{"n_layer": 11, "routed_scale": 2.0, "balance_loss": 0.000291, "balance_bias": true, "beta1": 0.9}
Below are experts of layer 2 (counted from 0) of a mixture-of-experts language model. Rows are named router (the router's row for the expert), down (a neuron's output weights, with its number) and show model dimensions 80-159. Each number is 50 + 15 x the weight over its row's rms, rounded and kept within 0 to 99.
Before each expert's rows: "comes before" lists some tokens at least twice as common just after its tokens as in all text. This comes from a sample of Wikipedia text that the model never trained on. Tokens count by the router's weight.

# expert 71
comes before: "1", "2", "3", "4", "5", "6"
router:51 56 48 20 60 43 31 54 61 36 45 50 52 54 54 59 32 50 37 61 48 57 58 36 34 52 92 27 53 58 48 64 63 41 60 40 01 34 49 24 39 64 45 61 71 53 41 60 46 77 26 66 70 43 41 57 55 76 38 72 40 57 31 51 64 34 49 68 18 51 36 60 66 53 14 39 49 56 36 64
down0:60 56 57 57 58 45 42 40 59 33 33 33 41 49 64 86 54 43 47 52 50 49 79 29 42 49 33 62 45 27 64 34 60 30 59 54 37 66 25 58 42 43 36 50 46 70 50 35 39 52 55 30 99 54 36 46 17 51 27 33 27 58 57 35 50 50 35 35 82 66 54 32 54 30 60 68 53 23 38 30
down1:21 36 57 48 41 48 22 71 26 53 41 49 46 59 49 29 60 66 46 22 44 59 42 57 58 41 70 36 31 65 64 44 51 65 37 41 36 42 51 57 29 62 50 61 56 42 43 41 53 58 48 53 62 17 75 53 56 66 51 50 90 35 45 27 49 74 78 40 34 72 60 66 38 74 82 83 60 76 63 36
down2:57 49 30 45 65 46 46 70 46 49 57 55 57 36 28 37 55 54 32 32 78 57 24 34 25 31 60 39 51 61 67 58 39 46 63 73 44 39 24 60 61 72 62 68 38 26 47 40 48 53 42 74 71 29 65 71 72 37 60 50 50 34 63 50 56 50 71 48 25 60 28 61 31 61 52 46 14 86 50 46
down3:49 32 23 68 42 60 47 72 45 33 29 43 62 49 46 36 49 52 43 40 51 41 58 51 42 59 47 51 34 78 31 60 58 58 73 66 36 15 16 75 60 56 48 75 10 42 76 56 54 26 58 18 36 34 55 50 65 48 55 66 50 58 46 69 51 22 61 53 72 45 64 60 00 39 28 38 47 65 62 14
down4:58 50 46 41 50 49 28 49 50 41 42 60 84 51 58 41 60 52 56 77 23 29 53 72 58 89 56 61 13 41 26 40 54 50 64 55 34 55 57 41 55 23 60 20 70 83 52 41 34 48 62 77 30 77 58 68 69 38 50 44 49 52 74 73 68 45 63 31 48 29 54 50 71 33 59 49 49 41 21 60
down5:43 63 44 66 73 48 73 37 40 48 09 68 25 71 30 35 58 37 55 35 58 50 54 47 43 57 46 41 45 62 58 45 66 60 27 42 60 47 30 70 33 30 69 43 43 47 34 52 37 24 77 54 42 58 50 50 55 44 41 84 49 69 57 43 37 57 27 73 40 35 65 65 53 42 59 37 66 60 55 48
down6:57 38 57 60 29 44 43 49 90 37 54 47 39 58 52 56 33 38 63 38 69 44 30 42 29 51 46 36 65 77 65 60 51 41 68 10 36 54 48 66 21 29 42 47 16 30 71 50 62 63 57 36 51 46 28 50 44 34 45 58 61 47 59 42 75 24 56 64 60 60 24 48 46 58 31 46 54 47 45 71
down7:63 56 62 40 14 39 48 52 47 44 58 50 31 54 62 31 53 66 31 55 48 50 67 50 50 61 59 34 73 47 72 54 50 27 54 45 41 46 54 71 57 53 52 25 52 34 71 46 53 50 46 47 32 43 37 68 60 65 50 32 53 67 63 61 28 50 34 38 53 54 52 52 38 37 30 41 32 88 49 40
down8:56 61 68 88 19 20 55 48 50 69 43 64 69 62 42 42 70 61 59 43 63 42 46 34 52 25 47 32 69 68 75 68 43 51 82 41 57 58 56 14 30 48 87 82 56 65 34 63 71 32 38 71 69 35 59 35 32 81 32 42 27 37 63 46 40 42 42 41 43 55 45 32 36 71 77 51 67 44 76 41
down9:34 79 59 44 40 11 50 37 61 21 62 74 51 21 44 57 37 57 75 30 47 45 53 55 53 37 44 57 49 22 36 41 13 85 46 55 45 40 63 46 55 47 44 59 31 38 51 61 47 63 50 57 28 44 29 37 57 36 36 50 66 42 65 43 48 59 52 47 41 52 45 50 44 74 20 47 45 49 63 50
down10:43 45 58 50 39 63 55 36 31 55 28 41 59 57 46 61 47 42 41 32 42 58 57 32 44 57 40 87 53 45 41 60 41 67 56 39 34 54 71 71 51 64 43 35 44 42 54 50 34 55 48 31 62 38 42 37 31 43 28 77 53 61 32 71 40 54 51 50 41 58 42 34 68 20 50 14 26 42 49 47
down11:55 52 46 37 49 47 46 66 60 65 58 34 40 64 42 51 47 25 59 34 51 37 59 63 55 40 53 72 46 68 39 42 49 37 35 63 35 55 31 70 44 32 43 47 37 59 77 45 63 36 26 52 49 38 50 43 45 57 31 47 52 53 44 67 40 49 42 45 86 68 41 73 43 48 84 39 42 12 38 28
down12:38 57 39 30 41 51 38 80 43 59 49 30 50 35 80 42 42 43 34 62 41 46 76 67 25 56 39 53 30 51 44 45 62 40 28 52 34 27 57 59 50 35 37 46 42 32 53 39 68 49 49 61 40 39 77 60 59 43 53 64 50 43 28 38 67 51 70 35 48 44 66 58 59 74 39 63 41 48 45 31
down13:65 55 60 27 21 59 26 29 49 43 31 46 31 42 55 59 41 47 52 29 49 49 61 56 44 27 47 40 50 79 51 47 65 62 30 33 43 49 33 33 46 68 48 45 34 52 55 70 45 57 69 38 47 33 44 44 42 36 53 46 76 65 68 52 54 17 70 55 61 57 29 43 32 17 45 58 21 43 39 76
down14:53 48 70 46 57 24 66 30 43 36 65 45 47 36 46 23 68 61 56 58 51 64 42 75 39 41 14 34 27 31 51 84 39 41 41 54 44 33 65 58 59 41 31 29 30 75 48 66 75 41 62 47 62 60 58 42 59 43 61 52 39 64 41 64 76 31 45 33 49 63 52 50 29 61 36 49 29 48 67 49
down15:56 65 27 40 60 71 34 31 36 61 26 45 52 44 60 59 28 85 78 36 44 46 63 67 55 50 61 30 67 61 56 07 61 65 44 37 45 50 49 52 48 50 49 35 57 60 60 69 53 49 67 33 43 36 49 60 68 38 40 48 63 54 42 37 52 84 58 65 77 52 32 51 22 29 64 40 49 57 49 21
down16:71 44 31 53 46 28 40 54 74 48 38 62 49 25 33 41 74 82 60 49 22 51 44 44 40 62 42 46 57 71 73 65 62 40 84 26 15 56 82 47 45 38 23 37 52 52 71 40 34 52 73 61 40 38 49 60 46 52 60 56 28 46 52 58 55 54 29 79 63 40 51 40 44 32 72 54 26 35 48 51
down17:55 13 44 69 03 46 42 29 51 56 54 68 47 44 47 24 71 79 39 56 56 52 26 49 43 40 29 62 63 73 71 35 62 44 50 49 34 36 72 83 54 43 36 46 44 44 70 52 46 36 61 74 52 57 40 67 40 56 63 46 49 63 44 42 50 68 28 59 66 50 38 35 58 28 72 33 34 52 39 26
down18:79 68 22 46 57 52 61 46 64 52 53 54 41 24 44 32 67 37 46 47 30 33 49 62 33 52 62 33 36 54 61 58 73 58 42 32 33 58 41 59 43 34 50 82 46 45 58 51 57 45 51 38 34 48 69 61 58 21 55 55 69 66 72 38 78 58 48 60 46 67 36 53 59 45 58 28 75 38 22 50
down19:51 61 33 31 59 31 13 56 46 58 32 47 53 52 55 44 41 41 52 38 80 46 53 32 32 41 68 57 21 81 51 14 27 36 57 66 45 44 38 43 59 50 68 73 43 39 64 43 41 54 51 46 38 52 31 46 66 54 48 45 52 66 55 23 34 71 56 56 55 72 61 64 61 51 52 61 37 69 63 47
down20:67 54 50 65 39 61 63 45 55 55 46 66 70 19 61 57 64 42 39 68 35 72 37 60 53 52 49 74 50 33 50 39 39 35 70 49 88 49 81 22 54 41 41 45 54 36 42 40 54 99 61 58 19 60 37 56 42 29 40 52 41 59 30 52 46 55 58 30 74 23 55 52 32 24 36 46 64 40 29 78
down21:45 57 79 58 19 37 37 18 24 33 46 80 40 49 76 52 41 44 60 51 51 40 75 36 73 59 80 34 45 43 54 44 30 35 63 93 28 52 44 42 49 59 42 68 66 46 34 45 47 45 52 68 56 39 47 64 60 43 42 47 77 54 55 29 71 65 38 31 27 47 53 62 55 69 57 48 54 54 39 51
down22:74 72 35 42 48 31 47 60 76 62 50 49 28 58 65 42 29 52 59 13 37 30 64 51 31 59 54 35 37 71 33 68 88 61 66 47 30 49 48 72 32 48 35 57 00 67 39 73 56 34 50 29 49 59 48 59 33 30 30 47 60 65 54 46 58 43 38 44 33 28 32 53 49 44 47 43 57 42 19 40
down23:26 52 42 53 42 40 40 51 57 50 29 53 53 49 63 34 74 44 61 61 54 42 54 56 69 64 45 53 49 38 39 40 35 51 53 48 48 57 36 33 37 52 65 69 73 34 49 81 33 69 50 51 61 47 31 67 50 57 28 66 42 48 54 60 28 61 50 66 51 41 47 31 47 30 35 59 40 40 73 57
down24:56 48 70 68 08 28 36 59 57 42 56 44 63 47 42 49 67 65 18 62 43 74 52 52 52 57 52 65 46 26 63 54 43 62 64 31 65 48 35 67 40 61 17 26 59 42 46 46 35 70 78 39 35 52 11 37 38 58 44 56 46 48 59 64 75 66 43 38 67 19 40 44 27 35 62 36 64 59 33 21
down25:37 42 69 27 24 52 23 13 50 66 32 56 44 46 37 69 45 79 43 59 59 63 36 40 37 44 28 63 40 59 65 54 46 65 49 30 52 71 52 57 46 50 40 49 42 20 65 47 75 41 55 75 35 29 54 38 45 54 29 59 61 59 45 54 19 58 59 78 43 72 28 35 87 58 54 30 54 71 65 51
down26:63 57 51 34 48 32 61 32 77 69 47 55 51 40 56 59 54 60 58 23 24 82 54 38 53 39 84 58 22 83 50 67 14 53 55 45 54 47 27 59 58 49 39 53 62 42 70 82 26 48 53 67 39 59 60 57 65 61 60 41 49 51 58 59 20 59 50 39 48 45 44 39 42 81 49 24 60 36 79 57
down27:33 25 73 57 47 53 58 46 45 53 61 56 56 55 33 57 70 57 48 66 61 80 44 60 61 44 37 63 46 64 40 30 28 72 50 34 69 61 63 02 42 51 57 44 70 56 65 44 63 57 72 63 58 52 62 48 55 64 63 47 52 43 54 45 52 41 68 42 53 68 45 18 46 52 37 78 65 41 47 63

# expert 34
comes before: " to", " been", " be", " not", " a", " the"
router:62 55 39 46 63 47 44 61 40 44 68 58 50 29 53 81 22 30 37 50 05 50 46 46 33 49 67 55 34 56 39 36 18 59 54 30 51 57 60 46 32 70 53 65 92 62 42 46 67 61 52 46 56 29 59 56 51 61 50 77 46 32 48 50 79 33 45 56 37 65 45 63 55 67 20 54 57 66 26 34
down0:64 22 31 49 31 61 58 62 46 28 33 47 39 34 55 59 60 62 59 41 60 56 71 63 64 46 74 55 77 47 56 35 33 39 45 46 46 86 21 37 56 34 47 38 17 39 49 54 13 48 53 62 58 71 40 47 38 57 50 43 51 41 80 50 72 52 70 43 43 91 39 60 48 50 45 51 39 40 41 79
down1:44 63 55 52 75 61 60 47 60 32 31 22 65 64 72 38 63 57 45 38 37 62 67 48 69 48 69 54 37 45 52 74 59 60 67 63 24 36 63 40 49 58 47 66 58 69 71 60 29 58 47 21 55 48 33 53 66 71 59 35 49 57 73 38 50 85 48 71 62 24 62 53 32 43 54 43 37 65 45 50
down2:40 32 22 35 76 78 49 48 33 62 29 37 69 23 22 39 76 39 38 46 66 43 62 41 54 24 36 66 43 18 55 27 36 40 42 67 78 44 41 71 56 39 35 64 63 65 31 27 27 60 60 54 37 80 39 40 61 64 77 27 77 31 76 56 42 26 50 49 48 41 65 55 56 54 30 15 43 69 71 91
down3:49 39 82 70 57 60 35 58 62 39 27 60 42 30 47 58 42 37 32 36 46 45 40 49 30 35 25 65 63 28 56 30 62 71 35 56 70 47 56 56 57 29 23 30 33 31 43 33 45 22 61 54 26 52 38 60 43 66 60 30 52 59 49 47 31 48 35 28 41 19 70 42 61 40 33 06 56 60 82 52
down4:56 58 56 55 66 49 49 48 56 66 40 66 55 38 49 39 45 46 44 26 45 44 62 90 61 65 29 71 48 72 54 52 52 49 15 36 64 51 43 52 99 27 27 66 42 39 42 41 20 63 36 69 32 48 52 32 56 74 50 60 36 72 66 43 29 35 64 46 56 31 52 46 51 61 55 51 42 54 58 38
down5:31 53 59 45 45 55 76 41 28 75 61 43 62 53 10 31 44 56 57 31 07 62 59 53 59 33 22 66 54 53 68 44 49 42 45 55 83 50 71 50 73 51 53 65 48 63 31 62 63 57 56 35 23 36 34 48 60 41 47 46 84 60 50 35 42 42 50 53 41 47 47 55 75 64 51 56 52 84 61 43
down6:49 45 60 29 29 60 43 50 47 64 30 63 38 69 29 55 71 48 51 41 38 35 71 61 85 66 20 47 74 43 37 39 50 65 61 53 38 50 50 62 61 61 51 61 42 11 52 35 17 59 63 50 53 51 62 61 30 66 65 44 51 32 45 57 46 38 76 39 47 58 51 62 78 73 67 72 44 46 30 46
down7:38 63 45 46 24 45 76 51 49 74 21 51 52 65 43 41 62 59 52 58 69 43 59 61 56 77 26 48 47 53 44 85 99 54 33 49 45 82 61 33 51 56 54 31 25 18 30 45 47 38 50 73 60 54 55 52 34 40 61 63 71 55 32 55 65 64 89 43 55 50 58 38 50 40 45 41 29 41 71 51
down8:72 70 47 33 29 65 39 44 76 27 52 59 53 72 73 48 43 67 41 58 36 57 48 67 64 33 79 54 80 51 70 24 39 48 61 52 44 30 49 55 15 62 56 56 45 38 63 32 34 43 36 54 47 52 46 49 50 48 61 43 56 46 66 40 69 58 76 49 45 25 72 35 46 34 69 41 42 47 41 72
down9:47 62 58 36 78 63 28 26 46 50 61 63 59 42 42 25 44 42 52 39 57 68 32 43 48 27 47 46 44 66 05 50 38 26 47 45 37 41 69 56 77 67 60 71 25 29 35 42 55 56 47 56 38 38 72 45 41 54 63 68 75 35 44 56 51 50 70 50 44 42 72 50 65 18 56 43 65 55 37 65
down10:55 81 68 43 45 71 66 41 68 48 38 57 28 33 51 30 48 51 83 59 66 41 56 44 47 61 43 32 36 63 47 22 25 32 58 42 02 67 39 04 40 56 31 62 61 62 43 53 54 99 68 58 48 22 57 50 47 74 40 41 69 44 21 44 32 62 58 60 83 35 64 65 43 51 46 67 54 43 62 54
down11:59 68 67 44 19 48 77 43 66 41 38 59 42 73 71 56 40 51 45 78 52 56 64 56 47 44 51 39 65 29 80 25 61 80 53 48 58 51 56 28 61 32 61 49 47 12 63 68 21 87 48 61 61 53 48 50 27 43 52 40 76 67 28 06 29 51 53 96 62 43 70 72 57 37 34 51 36 29 23 28
down12:32 45 53 21 45 41 58 54 47 68 54 59 36 49 33 67 68 32 47 53 58 45 51 32 56 46 55 49 30 45 60 24 49 50 32 67 58 64 41 63 23 24 38 35 45 66 45 53 46 70 84 73 39 89 35 61 41 51 61 63 52 51 81 38 53 41 54 47 43 39 72 35 55 44 43 39 52 39 77 47
down13:84 31 46 60 51 51 19 44 37 49 60 51 45 80 70 26 76 28 57 46 56 58 81 41 13 52 90 50 39 62 46 72 57 81 59 54 23 20 61 58 50 57 49 59 53 39 52 63 32 43 59 41 37 46 53 53 71 58 58 52 58 63 48 65 23 50 56 43 64 29 55 14 48 22 59 31 62 65 63 68
down14:55 24 41 52 38 65 84 64 45 64 46 40 40 46 56 69 56 39 70 66 72 44 59 39 66 41 35 58 45 48 43 16 64 35 28 51 50 71 42 77 54 27 58 42 25 53 52 54 44 71 69 67 43 61 44 43 58 70 67 56 53 81 66 39 58 31 71 18 20 23 59 23 49 54 43 44 44 52 65 55
down15:32 41 60 57 82 34 79 50 59 52 29 62 50 47 18 46 69 64 33 49 60 68 56 34 59 39 33 43 48 42 17 60 69 49 44 58 69 66 50 76 64 44 54 66 35 59 45 39 41 50 72 62 59 65 52 19 70 79 78 24 50 60 20 61 35 67 38 57 27 69 58 47 37 65 32 48 53 55 59 27
down16:77 51 10 60 19 42 38 67 30 35 68 62 44 44 51 47 32 70 54 40 64 59 46 63 58 49 31 68 45 59 47 57 36 43 63 52 42 40 50 58 58 74 66 32 45 40 36 43 26 70 62 54 39 52 61 33 35 31 30 77 57 42 42 33 33 42 57 32 31 52 80 37 52 52 53 64 30 53 41 43
down17:38 35 53 27 38 33 57 71 48 35 70 49 48 56 61 42 47 32 41 62 27 43 43 51 51 48 24 40 43 73 38 26 63 75 46 54 51 65 65 73 55 46 17 60 27 54 49 43 56 69 66 47 46 50 65 43 29 97 33 56 49 47 69 63 48 28 54 41 46 81 37 29 63 75 31 56 48 69 56 71
down18:53 58 59 76 29 44 48 40 62 43 57 61 35 52 55 37 56 52 80 73 39 24 46 44 59 44 45 58 60 71 53 48 42 52 48 39 52 43 48 39 36 88 59 61 60 62 42 49 65 78 62 50 20 33 79 30 73 29 37 45 70 40 69 44 66 75 43 68 64 29 64 67 54 68 19 40 60 75 41 46
down19:66 58 31 53 51 79 45 47 65 48 44 48 47 73 55 54 95 70 70 92 30 63 82 50 58 50 74 61 47 69 46 58 38 28 55 84 46 19 23 67 34 44 62 48 54 54 35 51 51 72 55 49 36 75 56 48 55 51 61 31 60 47 51 82 68 43 28 41 43 43 48 49 44 56 55 79 31 45 30 80
down20:56 64 28 34 39 60 72 48 70 36 14 62 44 56 63 54 55 68 39 52 62 78 83 55 50 40 47 40 51 27 48 32 50 53 63 40 62 59 57 77 56 46 45 29 38 06 57 54 41 43 70 66 54 38 63 66 95 57 55 39 48 37 48 31 48 50 58 68 41 23 52 61 61 49 49 52 28 55 45 16
down21:45 48 48 49 80 63 46 27 77 86 54 75 65 58 54 34 64 57 37 40 37 58 78 51 34 51 24 48 34 79 26 32 60 33 31 61 77 73 59 42 51 41 39 55 41 23 42 52 72 54 53 50 61 56 62 26 45 61 42 39 45 58 50 77 53 60 67 64 59 57 49 50 65 53 35 63 42 73 20 58
down22:63 41 21 42 69 48 20 40 84 64 36 49 27 56 77 59 55 46 72 40 63 28 64 27 45 69 55 20 50 32 26 32 52 52 30 53 32 57 39 52 43 28 79 66 45 00 62 32 37 54 38 56 51 40 59 73 57 47 41 64 52 75 34 47 72 66 55 54 44 16 48 27 48 31 49 55 31 54 32 23
down23:43 33 80 50 30 43 54 37 51 69 46 50 46 72 47 40 55 54 53 70 38 44 48 68 69 37 62 59 34 88 82 30 59 60 55 66 65 35 44 59 42 80 44 67 46 42 60 46 35 46 59 36 36 42 65 38 50 32 64 61 23 40 59 31 38 53 43 44 57 20 78 59 63 70 33 47 32 36 45 32
down24:42 42 61 42 36 27 63 49 48 45 41 71 55 59 47 54 65 35 66 64 70 38 79 58 62 45 50 54 28 50 54 26 54 47 61 48 67 46 37 56 54 43 50 28 65 53 55 45 45 76 51 68 41 56 43 68 64 46 68 57 36 64 30 71 07 54 66 10 35 48 54 42 47 60 63 70 43 59 60 53
down25:47 55 49 45 45 50 61 29 70 44 74 37 46 90 86 50 54 45 55 67 41 33 73 45 34 68 39 23 39 54 71 68 47 77 51 55 44 39 64 48 66 59 71 60 67 49 58 66 66 55 44 52 35 78 60 27 54 72 48 32 84 75 58 33 66 31 28 72 36 53 61 63 64 50 52 65 42 34 25 58
down26:27 41 46 63 50 13 56 63 52 51 43 67 59 54 61 48 68 37 65 63 52 47 58 47 40 43 64 35 44 72 63 53 47 71 45 39 38 72 56 65 51 54 79 99 55 59 53 44 28 39 46 21 56 78 55 60 45 28 55 61 64 60 55 57 52 57 34 40 36 36 56 46 56 63 41 48 37 70 58 35
down27:39 47 45 40 38 39 54 38 22 51 65 46 46 63 31 32 50 50 81 49 71 63 41 40 63 67 28 72 45 43 61 52 76 63 51 39 36 72 32 59 37 56 58 69 25 37 35 57 95 46 33 64 48 38 54 22 62 55 46 63 66 37 59 48 67 39 22 45 63 54 57 52 18 46 53 55 49 42 61 77

# expert 2
comes before: "1", "2", "3", " |", "4", "0"
router:46 72 60 34 58 50 57 65 33 51 74 65 52 49 44 60 17 46 61 62 46 41 49 44 24 54 81 39 43 53 57 52 37 48 53 69 19 26 60 38 30 49 48 56 78 65 59 80 70 61 54 47 79 34 60 68 49 68 52 53 38 52 45 67 54 25 29 76 42 45 66 69 68 47 37 62 56 66 58 44
down0:67 65 36 90 82 57 47 49 55 60 64 52 21 34 54 37 58 31 40 41 39 51 71 47 41 55 57 61 47 40 57 53 44 36 75 60 49 58 32 56 51 30 39 48 28 65 64 16 44 68 55 42 47 49 50 41 25 57 53 45 63 35 51 69 26 44 35 42 18 59 43 30 44 35 68 58 26 50 07 52
down1:49 54 45 42 64 63 41 66 30 41 38 22 38 47 51 58 42 61 25 39 57 53 70 52 25 66 65 61 34 38 84 57 41 67 51 33 32 45 43 61 47 37 42 55 31 38 26 23 19 47 71 55 36 39 50 46 41 34 50 53 53 18 69 73 69 52 24 37 27 77 71 57 25 07 38 32 41 64 35 67
down2:65 47 31 69 56 53 37 22 54 24 51 36 42 20 44 67 26 33 38 74 65 40 57 54 59 48 58 63 70 62 40 28 28 23 29 52 43 53 24 56 37 31 39 74 52 33 16 30 32 63 20 52 26 62 37 19 41 42 42 63 54 25 49 82 36 38 31 38 37 70 40 36 53 46 64 52 27 54 33 53
down3:81 48 47 86 57 58 44 53 33 45 57 39 37 67 56 22 54 32 57 59 44 64 76 64 45 47 35 93 44 21 72 44 42 61 57 45 53 36 27 41 47 45 39 57 24 55 72 43 54 79 44 35 49 58 55 38 31 56 84 39 52 56 45 58 47 50 24 36 56 57 58 42 62 27 56 51 28 41 44 48
down4:71 39 57 66 48 33 34 75 47 63 62 48 60 52 42 42 30 29 25 18 41 27 62 22 63 40 56 50 56 61 35 53 44 65 52 56 44 51 28 30 61 64 45 58 74 51 70 57 40 40 53 52 60 36 82 55 42 76 36 56 58 39 64 46 44 64 69 13 59 58 55 39 42 70 64 44 45 66 67 59
down5:46 57 58 63 56 50 61 70 54 67 31 62 39 56 68 32 75 72 46 31 73 79 60 46 25 60 43 50 56 62 58 19 66 56 36 50 56 29 66 34 32 47 48 43 51 62 70 46 20 44 49 39 57 51 53 39 63 72 39 63 55 70 50 56 32 47 47 67 34 68 50 39 34 40 33 72 00 47 60 60
down6:69 67 39 45 27 52 53 62 40 56 35 62 32 57 30 45 66 35 14 38 60 47 47 30 41 58 47 48 95 68 61 45 47 45 22 56 42 33 34 79 33 45 44 70 36 64 52 49 61 35 66 49 76 60 34 48 46 70 46 60 47 58 40 72 52 35 62 46 56 35 35 63 47 41 26 20 34 62 50 65
down7:59 53 81 50 44 69 48 59 43 64 49 49 37 83 26 30 46 62 53 46 64 49 62 48 32 59 48 70 55 79 63 39 62 51 55 47 38 69 30 71 61 45 57 73 09 54 59 28 44 49 49 68 54 63 76 54 32 70 61 46 47 52 50 69 42 38 62 64 26 51 48 22 62 83 34 80 52 52 57 81
down8:60 47 34 43 29 46 50 48 62 53 34 66 57 36 38 49 41 79 34 49 28 59 29 41 33 48 62 62 71 26 57 43 38 41 45 75 59 64 12 59 50 35 33 27 55 74 27 42 42 39 27 18 53 49 62 19 57 40 53 86 70 30 46 64 38 50 43 64 35 80 38 49 45 28 32 42 67 40 39 68
down9:51 18 67 61 54 71 51 40 49 71 29 38 56 43 52 46 53 66 59 50 42 59 56 32 67 25 50 72 18 64 34 18 27 84 68 37 40 76 30 56 73 44 47 52 42 48 69 65 44 66 29 49 66 38 78 38 26 55 59 42 43 35 42 63 57 54 78 25 56 80 53 23 54 60 40 44 26 35 42 63
down10:48 65 56 54 68 49 39 71 64 60 11 72 43 52 19 31 71 41 48 48 64 44 61 53 57 61 33 50 42 64 62 30 52 36 53 69 48 60 58 54 60 42 56 67 59 29 67 47 40 40 55 46 47 59 38 51 64 51 19 25 47 73 33 55 27 58 61 47 50 51 31 33 45 49 38 70 67 18 38 47
down11:64 47 89 52 40 53 60 62 37 56 65 42 56 81 49 28 56 52 33 19 58 59 71 60 41 46 30 74 62 89 54 22 56 52 50 57 50 66 38 42 56 65 67 52 28 76 56 38 48 49 41 55 62 64 67 53 41 78 57 37 48 62 62 50 53 37 46 44 60 57 58 36 57 74 47 82 66 51 72 53
down12:58 70 17 43 49 24 58 41 44 46 14 47 46 80 11 55 37 59 41 37 80 36 50 32 30 46 45 05 51 38 47 49 69 56 55 30 49 44 60 45 49 63 50 87 39 14 68 59 54 46 36 18 15 38 57 33 47 66 42 26 79 64 37 44 16 37 43 57 57 57 48 47 60 52 28 47 56 60 80 29
down13:46 47 67 34 58 54 25 47 44 49 70 64 53 60 41 27 56 56 15 25 33 51 79 28 63 53 09 49 64 61 35 48 49 50 57 61 57 48 18 49 51 43 50 37 45 57 62 38 78 40 49 36 65 78 46 42 32 41 61 50 61 77 50 45 31 46 50 52 39 47 77 00 56 49 57 80 24 31 52 18
down14:55 62 41 51 32 53 50 24 71 71 59 40 55 61 33 52 63 50 67 31 37 64 34 53 67 56 54 65 38 44 64 66 86 73 64 80 72 34 51 68 47 52 41 52 33 54 41 63 51 55 57 64 54 24 24 49 55 61 51 32 59 52 49 56 58 37 60 47 24 44 08 47 49 20 44 48 48 35 45 58
down15:19 37 45 57 65 47 37 72 69 58 60 35 23 33 62 19 28 56 58 58 40 36 54 67 57 57 58 52 64 74 65 62 62 39 61 54 62 45 51 57 35 31 64 45 56 28 54 53 56 72 57 39 46 53 36 50 61 47 66 38 53 78 60 64 49 66 31 52 46 49 59 28 39 63 57 49 56 73 52 56
down16:60 49 15 51 61 39 37 48 54 35 37 61 60 83 44 26 38 51 27 42 47 53 53 43 38 38 53 27 37 75 51 59 64 50 48 38 35 63 61 42 48 20 62 47 51 43 61 58 35 82 24 70 47 32 64 42 43 43 28 41 32 61 51 30 45 43 44 89 56 74 65 45 59 73 55 58 87 48 44 43
down17:41 56 60 46 76 79 55 47 45 68 64 61 84 69 41 48 54 57 51 48 59 43 48 69 47 60 46 53 57 64 51 60 63 58 32 41 48 33 33 21 79 78 69 61 71 39 53 52 64 19 34 72 57 59 80 36 46 97 40 64 40 53 81 29 50 47 73 25 67 52 57 82 34 53 49 58 31 70 54 25
down18:50 32 51 38 43 61 54 33 57 64 66 67 63 85 88 36 39 49 36 14 48 81 54 64 29 29 15 37 35 65 58 50 52 37 39 66 49 39 44 46 42 62 54 41 66 51 85 58 51 80 40 53 64 52 33 56 46 61 34 33 53 61 42 38 54 72 33 51 91 33 66 38 53 59 27 61 76 59 34 22
down19:30 17 49 42 20 51 38 57 60 60 42 32 52 36 64 42 56 43 52 37 49 58 70 69 74 44 41 89 53 31 81 36 27 64 38 64 59 53 75 32 58 45 51 45 67 55 79 69 31 92 58 51 44 35 75 51 29 68 47 43 59 44 37 51 34 57 52 52 45 44 65 35 46 39 66 51 30 50 43 54
down20:43 57 58 81 59 64 52 67 49 53 55 49 43 38 58 41 66 61 48 76 51 58 47 49 40 67 52 59 46 62 53 56 38 71 55 54 58 35 41 65 64 58 71 59 22 69 50 38 67 55 56 45 24 88 56 57 39 46 58 24 58 42 58 40 51 32 10 57 18 54 41 48 31 71 45 54 47 55 56 41
down21:62 41 48 58 39 35 66 28 73 51 42 49 73 35 67 48 54 38 63 56 63 39 38 33 32 43 66 27 24 26 51 58 78 42 79 54 56 81 43 46 16 63 68 58 53 37 56 37 43 78 66 33 35 70 46 34 63 40 73 44 52 29 36 69 49 33 44 62 53 50 37 46 35 18 80 37 27 47 48 42
down22:52 31 40 34 60 50 58 46 52 59 66 45 49 63 77 66 40 44 44 47 72 00 36 41 63 31 60 17 67 39 58 66 73 52 42 46 24 56 35 61 32 60 43 58 42 48 66 41 50 64 45 34 30 56 72 50 30 22 44 31 53 49 38 36 41 24 62 57 39 62 44 56 34 24 48 71 71 71 57 53
down23:50 43 56 66 31 66 73 71 47 66 56 61 31 50 51 40 71 56 20 62 32 53 44 52 62 38 50 78 28 57 52 26 68 67 42 68 37 57 48 47 55 42 51 50 70 62 42 38 69 36 40 38 61 51 33 35 48 60 28 28 57 50 47 46 47 65 37 55 59 63 55 20 42 39 51 59 36 24 42 51
down24:52 72 57 60 28 61 77 82 61 29 51 45 35 65 42 44 64 70 39 31 36 67 48 05 46 66 36 38 65 57 51 55 50 60 63 39 43 51 72 36 49 56 35 29 68 87 50 49 43 46 37 44 57 55 54 64 63 93 50 39 54 62 63 48 54 38 13 49 38 52 40 53 53 51 57 70 22 52 59 43
down25:48 30 50 67 70 69 72 62 20 25 70 60 90 42 55 70 41 52 42 44 48 13 31 61 68 23 61 51 27 55 40 50 74 62 56 54 37 26 46 51 51 32 67 56 36 47 32 45 38 53 45 46 73 64 57 32 46 50 79 39 36 63 67 84 51 56 57 45 79 73 15 57 66 60 64 55 52 27 59 51
down26:38 32 37 82 58 40 26 11 88 36 22 63 29 59 57 35 85 30 46 28 77 68 55 34 35 27 45 38 34 38 35 71 36 64 41 56 58 32 26 63 47 34 61 63 44 51 67 48 65 51 60 40 46 11 76 27 56 31 31 45 33 37 42 42 41 61 63 53 42 69 49 47 53 62 40 34 47 38 48 48
down27:61 46 35 42 40 40 57 83 47 48 35 74 45 59 53 39 82 83 56 51 61 62 72 32 46 35 33 42 57 53 44 54 35 50 74 80 79 54 48 46 62 39 74 47 41 51 60 48 55 32 57 51 48 68 24 48 61 37 36 46 83 38 49 69 41 34 55 49 37 50 75 42 38 64 33 75 55 47 47 48